Below are experts of layer 4 (counted from 0) of a mixture-of-experts language model. Rows are named router (the router's row for the expert) and show model dimensions 160-239. Each number is 128 + 32 x the weight over its row's rms, rounded and kept within 0 to 255.
After each expert's rows: "comes before" lists some tokens at least twice as common just after its tokens as in all text. This comes from a sample of Wikipedia text that the model never trained on. Tokens count by the router's weight.

# expert 29
router [ 65 159 152  90 121 169  76 173 114  84  84 113  96 180 109  69 166  94  94 103 134 111  81 115 151 185  33 132 126 133 176 162  67 143 113 169 156 126  88 105  99 134 105 100 145 170 120  97 102  86 177 129 123 146 128 140 150 150 129 165  88 132 124  72 150  82 140 154 130 144 139 144  91  64 116  98  97  95  80 137]
comes before: "1", "2", "9", "0", "8", "7"

# expert 2
router [159 130 135 141 162 127 187  94 163  92 128  90 150 135 117 158 179 102  89 198 154 129 123  87 163 113 121 154 117  96  91 167 151  98 200 114  92 174 142 152 164 104 184 119 165 152  92 147 127  90 130 118  77 158 187 137 178  99 157 118 100 105 137 166 123 124 165 160 179 126 122 104 123 134 135 127 110 148 124 127]
comes before: " in", " by", " to", ".", " on", " of"

# expert 4
router [128 163  90 109 161 210 174 160 159  54 150 143 158 153 103 131 149 141 133 147 189 136 164 116  92 121 156  95 120 127 162 116 160 104  74 113 127 103 176 175  92  76  96 142 179  94 143 112 146 156 107  68 139  91 148 184  69 180 118 102 160 118  97 167 153 126 102  83 108 109 135 194 154 134 105 135 165 100 102 139]
comes before: " the", " a", " his", " an", " other", " its"

# expert 12
router [ 85 100 184 135  98 113 118 190 191 157 118 117 138 121 118 106 126 140 103 145  67 148 143 147 133 145 139 154 140 153 115 100 150 158  75 123 185  63  82 126 164  97 143  60 149 106 153  79 105 148 153 189  76 172 133  97 140 144 132 138 121  74 104 165 195 155 174 130  85 132 165 174 119  40 115 144  96  93 160 140]
comes before: "0", "5", "3", "4", "6", "8"

# expert 24
router [149 155 124  71 145 156 177  97 131 118 181 105 184 106 154  90 100 102 127 199  96 127 117  86 132 155 198 135 109 141 172 103 132 111 111 167 119 124 179 190 121 117 105 164 149  81 137  82 124 130 113  83 138 111 151 179 117 193 146 126  74  93  95 152 187 100  78 122 149 100 100 150 124 178 170 109 207 144 133 129]
comes before: " the", " a", " his", " their", " her", " an"

# expert 21
router [ 64  75 109 134  75 142 138 133 127 195 141 122 149  77 148 140 170 122 123 119 100 118 122 206  99 182 109 150 134 181 173 131 170 176 163 104 161  94  88 121 168 162 180  48 145 114  77  85 142 116  94 175 102 161 158  87 127 137  79 138 128  86 105 108 123 108 112 179 136 161 135 160 106 146 145 142  90 192 100 119]
comes before: "″", "0", "°", "′", "1", "."

# expert 10
router [155 157 126 206 184 134 188 110 178 148 118 126  97 191 113 174 174 152 139 143 119 121 158 115 176 117 167  91 105  68 129  71 103 148 186 100 140  70 130 162  91 110 105 194 182 134 142 143 133 129 105 105 167  82 163 157 123 187 108 110 120 163  94  87 120 125 145 102  94 170 181 103 146 117 148 155  80  85 102  91]
comes before: " a", " was", " the", " he", " also", " is"

# expert 17
router [103 136 132 167 161 136  98 102  94 149 118 147  59 116 149 163 109 104 144 116 106  74 113 136  99 180 100 167 117 165  98 112 164 161 146 117  99 160  70  57 157 124 126 112  61 194 174 134 137 106 171 159  99 192 107  82 174  98 135  99 186 109 126 146  82 185  73 139  62 138 164 112 177 164 100 107  84 130 114 113]
comes before: ",", " |", " (", "'", ";", " –"

# expert 26
router [178 177 196 144 151  73 103  70 135 176 117 176 101 167 135 198 151 118 146  99 164 116 124 102 156  60  87 117 135 156 126 132 123 129  97 195  91 114  66 118 155 165 180 144 110 105 175 146 106 141 121 143 140 164 142 110 126 162 162 147 114 126 119 128  74 119 127 137  51 136 137 104 166 127 127 151 112 137 109 127]
comes before: "\n", "|", "-", "==", " The", "The"

# expert 11
router [126 125 119 133 167 189 150 118 139 114 148 103 151 192 135 124 171 147 130 174 180 145 134 114 166 110 177 139 119 117 135  89 110 133 190 102 138  96 159 142  84  86 183 183 160  92  73 113 165 134 158  49 163 143  96  76  81 134  90 123  94  61  80  68 137 171 174 159 133 117  93 134 141 176  89  78 163 111 131 120]
comes before: " the", " a", " an", " American", " well", " born"

# expert 31
router [132 134 143 106 124 186 169  73 136 116 127  78 186  98 115 181 175 141 147  92 149 130  66 167 135  96 114 138 150 174 137 123  84 145 128 124 102 149 101 165 153 116 111 110  92  95 106 142 184  99 140 101 168 138 134 110 154  93 107 167 109  73 185 101  94 121 117 145 157 156  68  99 125 193 127 111  97 150 132 166]
comes before: ":", "\n", " (", " by", "age", " Total"

# expert 19
router [168 145  95 138  94 163 177 128 119 143 128  82 137 123 133 161 139 169 136  79 115 168  73 144  87 176 128 108  75 130 152 104 118 154 105 150  68 159 119 148 168  86 101 114 150 181 118 112 148 135  96 114 100 133  80 139 133  54 152 104 148 141 146 140 122 104  84 147 164  99  99 183 109 160 110 128 122 179 186 174]
comes before: " ", " |", ":", " Team", " Title", " No"

# expert 15
router [193 101  85 153 148 119 161  91 141 116 116  97 121  91 129 157 130 118 146 144  91 165  95 164 105 135  99  87 121  90 113 118  91 166 120 111  93 135 112 132 168  82 146 107 125 151 168 149 136 149 116 151  42  93 179 103 147  52 119 152 150 162 133 162 172 112 142 149 162  64 124 159 105 114  76 143 118 161 189 121]
comes before: " |", ":", ";", ")", " in", " to"

# expert 30
router [122 119 159  72 137 117  57 154 108 135  99 144 153 150 144  88 158 105  69 115  86 116 157  83 172 192  55 180 158 130 147  98  82 120 133 163 169  97 100  86 128 115 146  65 127 160 123 118  96 136 127 158  96 130 123  97 162  82 188 179 164 128 180 176 123 111  87 144 154 121 105 116  92 171  61  84  76 144 157 121]
comes before: "0", "9", "8", "5", "4", "7"

# expert 7
router [119 122 159 112  89 117  93 138 126 145  70 167 111 145 125 136 126 175 184 146  64 131  93 131 145 140 112 103 107 140  80 118 118 138 108 122 154 156 106 112 131 121 101 126 128 149 156 100  81 119 140 153  92 138  94  60 120  73 156 167 165 120  86 148 156 133 155 155 136 111 136  81  96 146 159 175 104 189 141 103]
comes before: " |", "0", "–", "5", ")", "6"

# expert 25
router [127 158 156 157  88 154 130 161 146 132 140 112 108 112 125 199  82 170 118 100  97 129 111 113 172 166 163 184 111 164 137  98 168 100 148 144 128 138  86 149 160 141 136  70 122 132 142 179 118  88 155 174  85 150  62  93 112 101  99  94  86 152 121  76 188 116 146 156 168  78 123  92 132 161 170 132  96 118 121  94]
comes before: " ", "\n", " \"", " —", " +", " −"

# expert 8
router [ 94  92 130  90 137  95 118 133  87 154  84 105 137 133 173 100 164 108 152 137  85 150  92 114 111 140 118 146 158  89 137 178 124  65 164 117 181 136 188 116  87 178  89  66 160 109 105 163 109 103  67 120 117 136  73 156 176 149 157 119 137 104 210 120 125 166 128  77 169  98  87 104 135  60  74  97 139 115 137  77]
comes before: " of", ".", " and", " in", ")", "'"

# expert 9
router [175 180 177 132  89  84 114  73 126 138 149 152  84 154 119 138 136  81 158 100 172 145 100 123 104  72  71  89 115 110 115 159 137 120 112 193  93  67  85  68 124 168 160 106  67 140 105 129 103 155 113 114 132 161 115 126  67 153 164 135 158 125  89 133  65 159 123 147  83 144  97 126 145 121  87  77  81 149 108 101]
comes before: "-", "\n", "|", "==", "The", "==="

# expert 6
router [176 133  99 144 159 103 175 129 156 127 156 120  71 188  78 139 127 132 117 126 151 126 156 115 123 101 137  88 132 123 164 113 108 100 160 100 158 120 131 158  96 115  77 195 173 160 123 107 144 166 136  86 154  88 148 166 114 164 108 103  97 186 135 146 139 135 113  66 113 131 150 108 174 106 176 147 175  56 111  99]
comes before: " the", " he", " was", " it", " they", " is"

# expert 28
router [ 74 196 133 111 117 176 104 152 110  88 142  72 105 143 129  67 141 136 166 103 106 168 135 172 146 177 102 119 165 151 164 105 103 136  76 163  87  98  91 101 174 171  84  76 152 161 150  71  99  97 121 124 113 153 111 153 101 142 106 142 155 119 139  67 152 107 101 163  86 113 126 182 102  98 162 144  85 166 107 156]
comes before: "1", "2", "3", "4", " |", "5"